python train.py --routed_scale=1.0 --balance_loss=0.000488 --balance_bias=true --init_std_router=0.00744 --head_dim=64 --rope_base=10000.0 --qk_norm=false --attn_scale=0.125 --tie_embeddings=false --init="normal" --init_std_down=0.0371 --warmup_steps=369 --decay_shape="linear" --seq_len=1024
Below are experts of layer 5 (counted from 0) of a mixture-of-experts language model. Rows are named router (the router's row for the expert), up (a neuron's input weights, with its number) and show model dimensions 256-383. Each number is 128 + 32 x the weight over its row's rms, rounded and kept within 0 to 255.
After each expert's rows: "mostly gets" lists some tokens that are sent to it at least half of the time. This comes from a sample of Wikipedia text that the model never trained on.

# expert 53
router [168  68  83 112 183 211  98 149 124 180 127 135 172 191 136 140 171 136 113 117  98 112 112  90 175 112 161 166  98 102 161 122 178 182 138 139 152 128  99 126 152 106 173 115 131 109 112 144  70 128 155 100 151  97 171 127 128 181 120 124 100  70 100 117 128 202 136 120 142 134 102 110 106 153 183 140 124  96 148 101 149 158  60 134 124 144 162 135 178 112 149 136  62 119  90 157 124 116 105 152 129 160 120  56 151 114 102 109 151 117 144 149  66 193 133 108 150  75 156 113 148 139  75 155 159 139  76  99]
up0 [106  85 154 129 121 119 126 103 106 142  87 127  80 135 161 163 205 155 147  21 105  98 133 121  97 144 143 124 129 148 155 104 150 112 114 140 154 147  81 178 162 186 157 182 161 110 164 127 151 175 183 158 109 112 127 141 135 109 128  66 116  84 114 135 178 142 137 191 123 112 147  73 118 143 146  90 159 110 130  74 139 190 152 132 133 106  61 130 114  99 153 108 130 121  53 105 110 116 133  79  69 164 126  87 137 131 106 190  98 189 143 108 110  86 115 161  93  99 116 150 166 134 120  98 165 162  84 156]
up1 [109  61 143 176 122 114 126  68  91  95 118  95 118 183  93 113 120  59 205  93 102 136 130 142 142  84 169 136 124 129 140 164 141 137  98 139  92 170 123 157 125 107 205 106 116 150 132 111  96 154  92  76 185 117  82 103  90 145 191  77  82 140 129 148 150 128 107 120 120  88  98 124 103 140 146 158 141 193 145  65 100 141 115 147 166  86 178 134  97 107 178 118 142 127 111 158 155 117 103 139 114  96 123 103 120 180 127 119 160 144 140 107 104 162 173 117 171  43 109 139 156  89 147 149 143 145 175 190]
up2 [130 100 139 142 124 135 100 107  83 209 124 128 168 138 201 125 145  77  93 116 120 136 103 143 136 146 174 105 101 136 121 150 115 133  92 164 124 195  90 132  32 163 106 141 150 120 124  85 148 129  95 133 141 114  84 110  97 118 117 120  83  95  79 154 158 115  70 142 107 142 158 175 148 110 133  87 141 103  92  79 139 165 104 153 123 162 103 102  84 163 133 140 117 169  87 105 102  74 137  75 126 165 119 132  99 164 137  76  79 147 225 154 141 103 149 139 149 135 117 175 137 129  71 108 187 147  61 156]
mostly gets: " £", " IV", " III", " II", "CA", "CC"

# expert 48
router [164  83 132 150 197 151 101  74 153 139 132  99 131 141 163 128 135  87 144 116 104 127 143 119 137 101 148 137  80 195  50 132 173 126 145 168 161 172 109 255 202 143 140 168 114  88 106 131 121  94 153 107 162 103 163 113 171 192 156 101 150  64  63  96  94 113 104 150  92 167 123 118 128 120 158 157 164 161 144  93 127 141  66 164 166 141 181 120 111  80 102 157 127 132 115 196 119  80  78 112 117 155 119 127 125  69 126 116 136 155 157 100  88 143 130  96 186  91 107  97 178 126  74 166 162 159 101 127]
up0 [119  99 120 119  99 119  67  86 147  58  94 124 119  99  68 128 123 168  73 141 154 116 100 104 115 112 115 112 149 190 130 123 168 108 101 136 124 127 137 157 112  48  95 112 170 169  86  99 115 119  86 158 157 154 170 129 112 141 192 123 153 111 158 114  82 155 151 138 133 111  91  91 106  90  88 157 124 162 120 133 128 138 129  85  71  46 160 173 106 126 155 156 131  93  94 142 201 129 133 138 112 162  80 134  87 134 110 135 157  99 106 127  50 194 167 100 142  78 117 154 147 125 104 142 144 240 141 176]
up1 [ 88 157 193 145 126  44 109 192  87 125 109 106 122  98  89  57 188 125 121 143  81 143 190 126  98 163 148 142 168 176  97 140 157 144 107 105 161 140 112 149  74 120 131 120 151 150 140 131  66 164 173 114  96  74 157 147 104  70 110  96 136  76  61  86 131 204 112  91 125 156 167  73 113 111 125 167 117 175 170 130 165 135 149 187 149  91  72 169 148 134 149 118 115 160  81 129 139 145 109 191 133 102 166 104 101 106 100 105 153 122 133 134 111 106 133  95 106 107 144  92 110  53 161  91 111 153  85 182]
up2 [163  96 116 147 104  90  86  67 128 131 168 108 110 156 101 171 162  80 153  79  86 106 167 121 130 125 138 168 125 175  92  91 110 184 106 137 144  68 101 163  55 135 168  93 181 100  81 191 123 170 142 129 108 155 112 120  86 114 112 156  65 135 110 108 106 145  80 146  82 106 105 196 144 218 188  99 144 124 107 110 172  93 119 144 138 150 136 140 144 146 159 131  84 203 126 102 144 143 140  94 115 147  86  60 118 108 117 161 145 120 122 133 139 139 138 171 115  70 143 122 127 116 141  96 156 156 163  62]
mostly gets: "\n   ", " –;", " |", " classification", " —;", "\":"

# expert 47
router [119 126 142  99 150 145  50 131 140 128  73 141 212 158 180 119 137 147  95 119 118  67 158 144  95 105 128 108  43 137  63 124 144  87 136 175 127 175  78 237 143 145 149 138 101 109 110 153 109 145 118 126 125 115 144  95 178 150 117 128 141 104 124 126 122 117  90 164  93 144 138 115  83  97 167 170 149 132 136 103  95 186  89 131 152 120 179 106 123 128 105 150 128  99  66 123  61 132  95 139 134 169 167 124 173  91 114 125 143 104 137  97 138 136 183  74 117  87 125  91 174 111 108 151 155 138  63 140]
up0 [100 125 116 136  58 161  92 126  75 158 122 102 167 164 121 106 187 164 119 140  62 114 163  77 146 146 126 115 170 152 134 118 102 169 142 128 143 136 126 115 146 125  99 132 113 128 187 103 151 154  92  95 130 118 144  97  98 119 113 141 150 117 108 143 153 118 103 128 107 153 102  98 164 135 172 166 106 134 115 116 127  98 174 120  94 102 149 104 150 170 121 131  86 148  98  87 146 167  88  63 163 152 101 109 147 203 149 106 161  82 121 156 102 111 139  82 107  82 195 122 174 157  47 142 135 141 142  74]
up1 [175 113 128 161 124 164  85  94 143  93 161  75 155 148 132 128 131 175 142 124 101 185 120 128  73  97 122 102 154 101  91 129 174 141 112 102 146 156 127 151 178 120 113 123 128 153 126 135 133  97 125 105  76 156 139 153 172 159  82 132 125 121  92 103 158 154 154 142 102 175 161 102 202 156  52 158 130 120 125 147 124 164 111 175  77 178 133 175  84  86 166 131 156 118 104 173 128 145 105 114 125 107  68 115 155 121 105 108  91 115 170  91 115  82 152 196  99 116  72 120 141 200 116 117 138  73 151 135]
up2 [ 89  76 113 127 108 179 130 140 160 100 207 122 133 126 117 117 179  94 152 104 169 156 129 160 137 126 170 179 130 161 120 141 159 130 128 151 115 105 191 139  87  90 160 146 196 161 119  93 213 112 134 108 143 183 126 124 140 161  80  92  87 113 120  74 122  82 135 121 161 140 117 127 176 139 117 105 130 101 164 103  95  74  90 112  83 121 120  92 150 112 113 109 172 180 112 154  85 166 160  75 151  89  92 113 146 140 134 146 116 189 165 138 114 163 110  93 112 157 155 144 148  97 118 136 201 135 110 114]
mostly gets: " ±%", " MPC", " —;", "',", " PTS", "%;"

# expert 34
router [136  75 123 131 172 120  95 142  78 178 159 170 123 161 114 113 133 109 122  80 125 104 119  96 101 148 140 126  97 152 128 139 207 152 145 179 148 141 125 171 137 133 208 130 135  99 120 155 121 125 175  92 160  91 130 119 130 183 113 117 146  82  83 131 155 230 118 105 151 113  82  84 100 130 132 160 176 105 128 115 119 158  81 140 163 150 178 116 145 124 110 176  80 123 115 148 123 111  73 125 142 130 123  84 101 103  75 104 135 125 181  97  78 138 178  82 139  75 148  97 154  90  65 151 189 200 109  99]
up0 [165 133  38  75 143 189  88 108 104 152 149 113 135 184 128 124 201 172 179 116 161 151 126 165 101 132 146 112 141 158 128 128 159 138 146 137  79 131 124 156 137 111 191 121 110  55  97 134 104  96 104 146 103  97  91  77 125  73 111 144 141 103 147 120  57 124 111 160 140 185  76 159  96 147 112  98 124 127 139 111 152 131 108 110 200 160 194 121 107 143 135 188  74 132 137  60 147  86 131 121 158 235 123 104  96 110 130 115 150 149 162  99  93 185  76  94 114  92 175  81 144  89  80  75 110 135 148 101]
up1 [ 87 124 124 144 152 114  89 121 137 152 125 136 143 173 111 151 201 116  93  96 148 147 153 151 129 148 121  92 116  79  92 193 159  88 115  75 114 102  83 119 100 144 134 166 155 120 125 150 131 134 157 118  79  96 171 120 131 130 125 110 119 122 114 143 154  90 128 135 158  84  64 106 193 107 125 130 140 132 132  93 126  92 168 106 114  78 110 114 108  80  72 185 162 103 114 158 112 123 116  88 103  64 186 135 105  89 133 118  91 135 171  88 121 141 167 129 130 107 178 121 157 114 139 130 107 206  74 149]
up2 [136 115 139 147 146 118 114 133  90 100 150  86 130 141 112 192  78 103 106  66 111 107  90 209 117 129 156 152  53 138  91 102 182 205 159 196 135 150 141 160 115 154  72 165 128 148 115 124  80 114 113 148 140 180 121 110 131 147 136 122 109 120 126 159 112 119 163 123 112  94  86 132 107 113 117 182 106 100 101 117 125 114 145 150 171 142 130 122  94 154 126 177 112 165 145 136 119 108 131  99  93 128 123 120 123 121 120 106 160 151 109  96  91 159 151  96 114 108 123 109 115 158  94 110 191 131 114 106]
mostly gets: " Harriet", "ingu", " Ricky", "zz", "ullah", "kel"

# expert 49
router [164  78 154 110 174 127 104  97 140 154 202 157 153 183 133 139 159 114 125 107 130 104 112  90  53  86 111 127  92 172  79 187 145 126 108 172 129 132 114 255  80 138 192 115 138  93 114 175  97 155 114 126 131 103 143 116 186 183 145 165 120 111  63  72  95 158  73 167 104 151  99 191 109 105  84 165 113 135 118  99 135 134 111 145 118  82 175 113 124  94 133 137 118 120 107 153 111 114  96 126  99 116 122 108 117 105  58 132 113 143 148 153 127 134 185 116  95  87 150  95 159 144 127 115 173 128  96 110]
up0 [127 123 132  88 155 135 133 102  92 119 180 184 161 128 144 168  69 192 139 132 134  98 124 168 104 137 165 127 124 111 125 116 126 155  83 158  97 166 161 168 157 163  48 127 183 169 130 184 121 169  97 116 163 127 136 135 244 184 144 183 123 167  82 104 165 105 111 100 104 138 146 106 130 108 127 139 107 132 158  93  62 118 167 133 168 146 102 162 114 134 141  93  95  99 151 130  88 115 118  90 124  64 146 120 128 111  80 187 141 125 185  90 159  59  75  88  87  80 117 146 101 139 120 104 151 121 123 167]
up1 [178 157 119 137 196 154 120 144  85 103  97 165 111 111  80  95 146 112 154 135 109 160 120 139  94 138 179 165 117  92 120 122 149 141 200 143  99 161 131  88 107  95 197 123 168 202  76  44 159 121 129   9 131 136 155 134  42  96  99 123 110 102 135 125 141 168 144 103  96 162 122 148 167 113 135 161 147  80 112 177 106 146 123 119 152 136 160 158 146 143 142 139  84 150 103 154 130 117 116 140 152 128 103 164 154 113  72  76 200 112 176 150 137 205 146 138 147 132 145 127 166 108 167 136 104 103 157 113]
up2 [176 133 151 119 121  94 101 129 177 129 157 109 140 165  97 121  83 108 142 119 124 120 152 117 107 150  85 164 170 136 187 123 108 136 138 197 104 118  90 184 125 168 146 189 106 159 141  93 100 122 115 144 139 143 147  65 145 152 138  97  85 102 124 123  88 135  79 116  42 109 127 150 107  98 149 124  78 138 128 136  60 130 134  84  96 113 163 161 122 173 141 119 155 146 106  95  63 123 139 164 145 211 150 121  96 161  75 158 107 156 103  83 120  96 151  88 133 150 141  72 196 137 117 147 148 160 131 138]
mostly gets: "==", "===", "\n", " ==", " ===", "===="

# expert 52
router [116  88 114  95 188 173  62  90 121 131  89 135 192 171 115 108 177 125  95 120 128  92 147 127 128 133 133 139  86 131 155  99 184 159 139 155 137 108  82 199 168 160 175 137 114 106 122 164 102 115 180  62 154 103 157 144 161 146 101 155 131  94  61  98 102 165 125  83  77 153 135 143 101 110 163 157 128 172 185  82 156 146  86  98 105 121 171  99 143 143 119 137  87 155 113 153  82 133  62 105 121 166 122 147 165 143  68 127 114 116 136 143  91 173 182  88 124  83  94  94 150 130 107 150 138 171  94 107]
up0 [141 106 124 105 138  62 150 114 182  80  97 122 167 158 153  80 104 132 140 149 120 153  85  97  98 149 130 108 135 122 159 140 124 121 151 128 123  90 135 126  79 188 155 108  20 145 188  74 143 147 163  88  90  83 134 171 136  55  99 115  73  91 135  99 174 169 119 137 135 135 140 167  85 148 169 122  90 205  93 120 117 162 129 163 152 159 128 171 120 126 155  95  15 147 155 146 133  92  98 175 144  84 120 157 166 101  52 163 141  68 171  95 117 134 127  43  74 138 115 163 136  83 175 124 127 131 136  97]
up1 [139 155 119 174 122 123 104 152 168 113 141 180  98  84  89 104  71 124 140 126  89 105 101 145  93 143 112 158 100 115  63 113 129 135 155  69 114 125 107 159  95 103 155 205 134 130  47 108 140 160 133 126 138 189 116  91  76  71 178 105 177 166 156 132 106 179 124 141  96 115 101  76 107 121 121 112 178 124 140 121 114 177 128 126 127 105  96 133  74 157  67 166  51 139 112  87 147 119 143 110 152 126 152 102 100  91 132 205 126 110 171 103 130 178 131 141 108  85 132 127 125 163 145  68 161 107 131 204]
up2 [ 86 146 167 102 109  92  37 121 124  62 134 193  67 133 134 114 179 130 125 141 142  95 130 166 137 132 117 186 123 166 129 138 125 215 148 131  88  93 151 156 178 189 165 179 154 125 113 124 106 164 142 133 133 142 112 128 137 117 111 111 128 142 126 143 138 108  76 169 138 127  70 144 148  87 167 123 125 129  86 110 148 115 140 180 107 113 133  89 130 191  59 118 148 155 200 102 148 123  80 121 155 184 116  88 140 121  73 119 103  72 135 113 130 143 166 147  87 117 181 109 140  15  85 146 166  98 150 116]
mostly gets: " 2", " 3", " 1", " 40", " 6", " 4"

# expert 22
router [133 135 196 161 139 128  76 108 118 143 142  91 179 179 151 101 151  98 143 138  88 144 155 146 155 117 147 120  83 155  70 165 112 158 171 164 115 162 116 181 148 146 136 152 101  65  50 150  78 132 162  99 163  89 123 111 182 187 162 142  82  87  97  92 108 118 109 133  93 166 144 139  63 135 165 186 167 178 148  91 164 182 144 148 118 114 116 133 138 179 105 157 129 168  78 162 118  88  69 108 136 157 133 122  84 147 126 121 185 123 150 131  77 132 138 106 128 111 114  91 111  98 108 153 144 173  85 169]
up0 [164 157 105 160 120 143 135  85 111 121  83  79  96  94 141 107 140  85 155 123  97  60 143 198 170 144 162 142 165 115 103  42 190 101 185 137 125 126 169 127  81 169 131 103 123 129  87 120  92  53 213  77 110 143 139  77 123 125 153 122 139 111  77 138  64 138 168 189 127 122 131 143  80 143 155 124 158 112 112 145 115 148 133 149  98 107 100 156 165 144  65 127 142 120 122 170 153 117 156 111 163 145  98 120 118 150 139 120 157 218 145 132 120  74 151 122 106 162 123 125 113 130  90  99 120 138  64  97]
up1 [130 111  97 120 107 108  54 190  91 130 139 129 142 151  80 138 121 118  99 112 102 121 148  97 151 179 156 108 139 150  89 113 131 117 192 131  69 124 135 177 139 114 162 102 167 118 205  94 128 123 153 114 169 108 149 151 163 156 134  87  99 100 121  55 136 125 105 161 136 143 165  78 140 137 173 149 175  70  58  75 169 200 167 130 103 133 114 153 140 144 119 111 148 161  88  94 106 109  90 121  82  33 178 163 124 209 111 150  99 124  86 153  80 105 128 113 147  90 132 111 102 117 128 124 132 150  97 114]
up2 [ 92  85  80 107 128 113 108 102  68 125 160 157 144 136 139 158  80 133 150  81 157 149 147 112 212 141 153 117  85 180 189 147 148  53 140 117 139 132 107  73 107 209 166  90  79 140 153 111 110 181  61  99 106 130 193  90 165  97 104 152 131 162 165 128 121 167 152  98 190  95 165 101 101  95 161 137 182 136 161  82 189 131 143 134 154  91 103 183 120 128 120 114 109 124 128  94 145  82 110 165 141  75  87 134 126 115 107 111 110 125 175  80 119 133 114  88 130  87 131 150 111 131 166 103 106 112  76  90]
mostly gets: " Synonyms", " Coordinates", " Species", "):", " Clade", " Born"

# expert 21
router [ 89 118 144  92 159 183  64  83 140 120 118 147 150 124 153  72 197 123 118 119 114  71 141 111 140 131 130 134 111 169 107 131 141 169 187 117 140 173 152 182 183 145 184 123  93 110  57 130 101  78 204 100 143  83 135  57 188 166 167 109 101  90  76 111 158 131  50 133 133 122 139 180 103 124 186 149 156 156 160  64 156 164 143 158 159 154 120  95 153 125  97 160 125 150  87 168  78  77  87  91 161 143 152 163 140 144 126 158 149 115 117 121  51 147 164 128 153 120 175  75 152 103 104 116 145 140  83 129]
up0 [163 133 104 150  80 144 197  71 105 194 166 100 157 142 115  86  82 114 159 132 108 102  85 135 111 146 132  81 137 103 170 116  99 116 114 166  96 120 164 130 122 183 129 144 118 149  88 135  90 113 141 148 145 122 109 118  86 169 187 131 155 148 168 123 125 146 134 142 185 167 132 164 134 103 135 102  96 154 114 182 109  94 104 131 180 143 152 120 136 121 126  83 161 133 118 150  99  88  90  95 168 128 107 179 143 121 162  85 171 158 130 166  81  98 129  97 122  97 109  83 171 128 170 113  91 196 122 155]
up1 [135 111 146 118 187 124  58 161  29 172 103 158 150  91 186 112 101 156  94 100 105  88 102 155 167  79 135  92 105  87 141 134 139 166 136 114 135 201 110 110 136 117 127 150 118  95  94 105 168  93 163 112 135 109 119  69  87  92 176 129 157 110 145 162 196 122 115  44  90 126 112  59  82 156 127 114  63 125 127  54 103  94 160  63 140 140 137 111 164 125 154 153 193 139 182 140 120 159 115 155 131 125 159  99 136 132 145 137 132 139 111 154  96 146 173 107 119 146 133  71 139 147  72 127 122 135 122 100]
up2 [148 189 175 137  99 137  47 117 136 140 102 112 119 131  99 117 124 135 181 128  86 170 126 171 116 173  73 132 100 128 135 117 119 172 134 169 103 125 128 159 161 158 133 140 117 179 138 120 144 164 133 120  95  94 142 161 102  70 127 130 113 195 116 126  87 140 122 159 143  86 163 197 128 125 117  89 134 147 102 153 148 114 161 143 120 150 113 120 140  86 112 139 108 122 141 115 190 155 148 158 118 159  96 149 168 112  79 136 143  94 108 156 156  96 152 106 109  54 171 122 137 138 124  56 107 139 151 120]
mostly gets: ":", "):", " :", "',", "°", " –"

# expert 28
router [118  84 176  80 185 132  59  52 110 133 118 112 105 130 143 132 186 121 148  58 139  92 149 136 131 125 146 140 112 158 118 162 158 143 160 146  87 146 110 168 169 136 218 203 113  69 156 133 121 154 198 101 174 121 137 131 138  95 133 108 135 121  94  73 129 149  98  95  87 116 112 118  96 138 168 175 102 109 125  81 109 138  94 151 124  71 182 109 138 140  88 172  85 132 124 169 108 108 125 111  89 100 139  87 134  84  95 153 131 116 136 116 107 157 106 157  97  43 149  97 194  87  85 110 170 212 124 113]
up0 [145 166 107 171 134 168 159 119 122 101 101  81 141 139  95  51 196  78  87  97 147 110 110  49 114 141 150 112 115 123 118 135 197 134 113  83 111  90  75 117 112 100 175 123  80 103 107 135 131 159 189  84 182 179 127 136 141 165 147  69 127 113 120 160 165 153 132 158 136 147  80 147 131 156 148 168 151 140 140 111 104 150  85 136 116  92 133 151 137 147 128  97 135  82 110 154 119 151 104 105  69 120 103  64  31 131 140 153 155  70 106  99 128 131  95 157 170 151 122 107 143 123  86  88 150 119  87  88]
up1 [111 155 140 123 166 153 135 152 136 123 156  95 112 188 126 116 100 126 146  79 119 113 142 129 127 115 135 119 144  83 130 103 118  97 121 136 119 142 124 116 108 142 100 131 139 166 157 139 107 132 125 168 113  75 125  76 124 128 104  83 169  92  99 142 113 130 145 147 103 124  59 151 141 135 127 108 146 162 114  74 162 185 132 131 148  70 132 119  84 129 122 143  97 174 111 165 144 105 127 167 144 132 153 153  85 140  96  63 150 133 111 129 116  90  88 133 139  83 112 124 119  96  96 122 136 138 102 104]
up2 [116 128 127 154 216 125 101  68 118  67  49 114  82 151 167 138 123 127 174  76 100 180 122 136 103 149  92 159 121 141 152 181 104 129 131 123 115 100 130 159 129 105 143 142 204 158 108 128 100  78 133 164 114 119  75 111 124  68 138  88 132 128 122  71 134  85 191 183 110 155  86 158 139 117 130 115 172  65 108  90 190 112 133  94 144 127 213 176 187  78 163 181 162 233  98 150  90  76 143  94 140 151  32 130 129 122 145 146 112 202 110 128 145 120 125 120  88 113  85 101  87  94 121  91 127 156 139 114]
mostly gets: " However", " This", " While", " which", " that", " These"

# expert 46
router [147  92 109 134 172 144  80 111  98 184 151 100 170 148 111 113 143  98 148  82 103  64 137 136 110  99 139 128  87 172 119 128 157 166 161 173 108 154 143 255 106 146 160 147 110  99 147 155 143 135 180 100 140  57  83 117 154 148 117 132 135  79  91  91 121 185  97 104  68 141 102 112  93 143 153 167 115 110 144  87 118 172 111 121 150 103 171 125 158 115 100 157  86 146  68 176  71  96  81 132 122 121 142 110  91 136  85 121 120 144 150  72  90 122 166 105 133 112  99  96 143 102  70  89 127 196  87 134]
up0 [180  65  93 148 131  87 151  84 136 186 116  96 109 199 142 120 147 155  91 119 126 101 137 165  90 121 131 139 106 165 121 138 113 117 159 205 151 143 145 139 126 153 118 136 154  84  84 104 109 110 128  97  49 113 111 142 121 133 160  84  87 129 145  81 132 135 134 104 117 133  82 138 190 174 162 115 134 103 149 113 189 153  94  98 146  47 142 107 133  99 119 133 151 175 113 129 179 178 102  62  87 134 166 138 162 196 144 113  88 123 130 101 129 123 180 122 143 123 110  75 148 147 126  92 166 159 182 135]
up1 [192 119 149 183 136 133 115  84  86  77  64 116 132 126 112 161 109 110 107 158 131 100 151 163 127  92 126 160 143 162 123 137 166  89 110 149 139 107 126  96 129 141 110 134  99 125  78 218 139 114 141 187 126 153 104  66  87 114 121 140  99 164  88 167 150 122 163 160  93 107 131 116 156 101 174 170 146  87 147 140  63 134 102 153 128 143  84 105 110 155  93 116 164  81 112 132 138 128  88 116 101 182 151 133 127 153 134 107 100  91 112 147 105 149 137 146 137 113 142 144 150 128 116 164 167  93  66 130]
up2 [171  93 143 125 116  88 123  97 127 119 123  98 119 153 146 104  78 140 109  98 126  74 103 137 151 123 113 116 151 140 143  97 171 143 130 204 165 109 128 115 148 131  74 119 160 158 112 168  81 150  99 116 111 228 135  62 144 127 113 154  98 125 143 130 167 130 105 106 130 122  70 128 180  74 171 101 140 116 160 121 104 147 128 139 165 117 173 114 150  75  84 174 133  71 125  78 183  81 159  74 160  88 134 146 119  89 128 115 105  89 143 184  92 163 165  95 130 133 163 115 178  76  54 169 122 123 162 105]
mostly gets: " David", " Daniel", " Mike", " Julian", " Nelson", " Eric"

# expert 18
router [159 113 131 132 182 135 108  77 123 134 134 152 175 141 112 107 113 115 151  19  76  98 148  92 139  91 138 132 132 168 117 123 129 131  89 109  85 171  93 154 207 131 171 141 147 100  54 145 112 174 149 118 159 137 186  88 124 163 123 131 147 105  34  95  82 135 119  91 110 115  72 112 106  76 165 134 125 130 174 107 134 174  76 111 122  84 123 163  89 103 105 141  79  97 106 172 124 130 102 146 105 134 144  81 103  84  91 120 122  91 140 138 123 131 125 131 139  99 142  99 153 152 100 134  92 151 101 105]
up0 [155 139  80 104  71 140 127 125  76 104  69 148 132 108 159 149 148 171 180  65 133 103 110 205 147 121 167 136 128 208 107 121 164 117 166 130 136 147 103 174 171 190  96 150 128 129 134 112 178 152 153  97 152  82 112  81 140 156 122 143 156 106 112  77 178 133  91 103 137 201 116  81 137 119 109 107  57 117 122 126 193 132 136 120 141 134 117  83 107  91 150 107 112 127 144 100 126  77 132 131 101 147 165 121 141 144 115 173 160  93 135  62 115 132 178 145 135  52 108 124 167 120 135 138  67  97 124 120]
up1 [119 167 136 117 134  80  90 121 126 108 107 123 122 197 157 147 151  76 119  44 106 108 115 112 116 105  51 113 163  91 103 118 122 119 124 174 162 128  98 176 123 170 144 135  72  96 111 142  39 147 106 160 101 114  95 168  97 136  80 152 107 119 190 131 187 142 130  96 114  72  70 102 134  97 171 104 121 104 134 122 117 129  97 100 118  72 121 164 126 121 168 117 143 112 164 134 129 177 141 174  63 170 134 150 119 122 152 147  78 130 125 109  98 139 174 150 172 151 117 122 123 181 171 116  93 190  93 133]
up2 [111 116 143 123 146 158  93 168  94 149  90  84 100  98  91 124 188 141 130 160 140 138 136 125 134 136 138  59 120 149 147 190  93 108 166 192 110  79 100 115 128 101 167 128  82 172 102 180 117 103 192 136  98 121 172 139 135 184  41 170 198 152  90 120 157 143 145 129 125 170 156 136  77 109 190 148 171 121  60 110 130 115 134  90  83 123 159 151  88  78 142  71 155  78 133 155 167 132 169  38 116 148 116  90  97 164  61 125 162 115 105 116 140 126 175 156 156 128 198 107 121 160 164 108 156 118 111 128]
mostly gets: " where", " when", " However", " while", " because", " since"

# expert 5
router [148  91  66 122 166 151 116 139  78 190 141 100 163 138 136  78 152 147 120 145  72 129 139 102 148 148 137 125  57 149 100 156 121 164 152 143  99 137 142 221 126 129 122 113 120 107  76 125 111 106 153  88 163 104 110 120 141 155 113 173 142  47  75  71 186 188  92  89  85 158 130 206 106 183 183 175 102 128 101 116 130 152 115 168 128 130 181  95 190  76 115 161  78 139  70 172 129 160  63 107 125 150  99 111 128 113 127 107  74 151 117 155 128 173 172 107 104 136 122  56 134 103  71 146 147 135  92  99]
up0 [ 80 132 107 109  77 164 154 142  73  71 146 128 147 122  73  86 154 117 196 112 115  68 207 198  95 122 118 107 176  77 126 104 143 170 129 170 132 123 136 150 183 141 152 152 105 148  81 151 137 126  86 138 166  88 146 101 157 202 118 105 141  92  83 147 156 134 150  67 133 146 117 138 116 100 124  79 122 169 108  51 164 179 142 111  71  79 156 136 147 114  69 103 150 108 104 176 165 134 162 120  77  91 130 128  70  99 115 135 159  80 125 111 124 134 133 113 162 153 103 133 150 138 165  74 150 125  76 165]
up1 [107 174 149  80  97 172 168  97 106  93 169 155 193 146 115 126 112 117  83 102 120 125 147 133 153 137  99 122 136 132 121 162 118 166  89 130 137  79 110 150 124 183 132 156 188 127  93 180  91 106 170  91  82 157 104 176  97 130 131 149 181  98 130  35 163 113 128 144 112 113 130 125 103 124  86 105 132 138 117 210 155 169 102 103 122 100 121 151 152  93 120 157  92 170 161 148 166 144 125 170 111  82 119 136 101 141 150  90 128 100 133 128 113 124 100 122 116 150 112 127  94 140 114 154 110  75  95 137]
up2 [ 70  92 128  61 110 114  88 129 131 105 182 151 133 174 151 119 176 131 110 148  76 130 147  32 115 124  86 113 115 127 104 153  63  79  65 166 121 145 118 142 122 178 141 154 132  71 159 138 179 111  98 152 181 126 133 119 132 106 113 150 153 170 119 155 152 104 135 126 170 118 122 130 162 111 150 214 116 163  70 131 121 101 198 100 166 104 105  93 128 158 149 132 152 198 109 120  90  92 139 128  50 121 150 104 163  56  99 143 130 105 122 132 117 131 175  77 122 121 114 103 107 112 162 118 124 112  97 159]
mostly gets: " R", " \\", "r", " X", " M", "l"

# expert 38
router [130 119 146 160 147 151  79  92 139 186 169 141 153 155 160 124 172  95 117 132  88 117 153 136 122  82 128  92  93 164  91 136 128 111 129 217 129 143 106 192 130  88 182 179 111  63  85 176 133 108 144 115 132  84 115 123 177 183 153 140 132  23  84 111 118 169 116 135 116 137 120 121  81 144 163 172 136 135 142  91 158 154 109 129 136  92 188  81 148 129  88 146  72 149  92 157  83 126  73  90 158 135 154  66  93  79 154  74 116 133 141 108  86 123 158 130 141 134 141 122 151 105  68 110 133 213  63 164]
up0 [143 191 105 135 134 141 123 138 142 158  71 112 148 151 163 128 112 110 156 116  95  67 145 135  82 116 148 168  88 122 101 105 150 134 137 165 152 133  90 114 146  84 140 138  64 100 130 144 149 117  60 140 125 117  91 103 122 154  72 123  66  62 128 120 188 150 165 138 175 191  63 224 141 135 157 107 124 121  95 175 140 201 118 118 120  97  94 164 140 143 135 126  92 116 131 118 131 104 129 157 108 185 104 137  68 130  76 115 104 137 199 123 121 147 173 196 111  62 194 130 148 167  66 133 165 183 123 140]
up1 [124 142 175 141 139  46 125 134 114 118 103 154 145  65 142 113 129 104  95 136  97 134 131 107 129 106  89  77 180 146 176 135 161 141 156 127 109 124 106 127 119 132 157  55 155 162 133 163 123 175 128 155 111 146 149 140 149 104 133  54 146 101  86 111 138 124 108 105 100 116 135 162 118 198  63  74 117 139 144 129 163 141 117 166 123 165  82 143 143 127  99 132 152 134  74 107 136  93 182 131  71 129 149 128  78 105 140 121  89 103 137 115 107 144 145 188 143 116 117 156 140 123 206 129  60 143 146  89]
up2 [ 93 129 150 101 113 105  84 115 186 117 127 103  99 107 154 109 121 139 117 122 138 108 146 134 119 113 150  96 136 167 126 162 106  98  58 138 108 116  68 117 172 161 178 124 179 132 173 147 114 125 163 132 151 108 137 121 146  77 157  86 160 129 136 142 139 136 158  97 141 107 113 115 130 197 160  99 106  86 144 111 126 142 165 143 138 122  98 168 153 135  56 158 124 125  96 129 120 116 127 155  89  90 181 123 146 124 123 152 179  95 151 125  19 106 129 129 135  98  88 137 150 113 151 120  78 149 165 127]
mostly gets: "them", " AZE", "Career", " Julian", "\n\n", "ensis"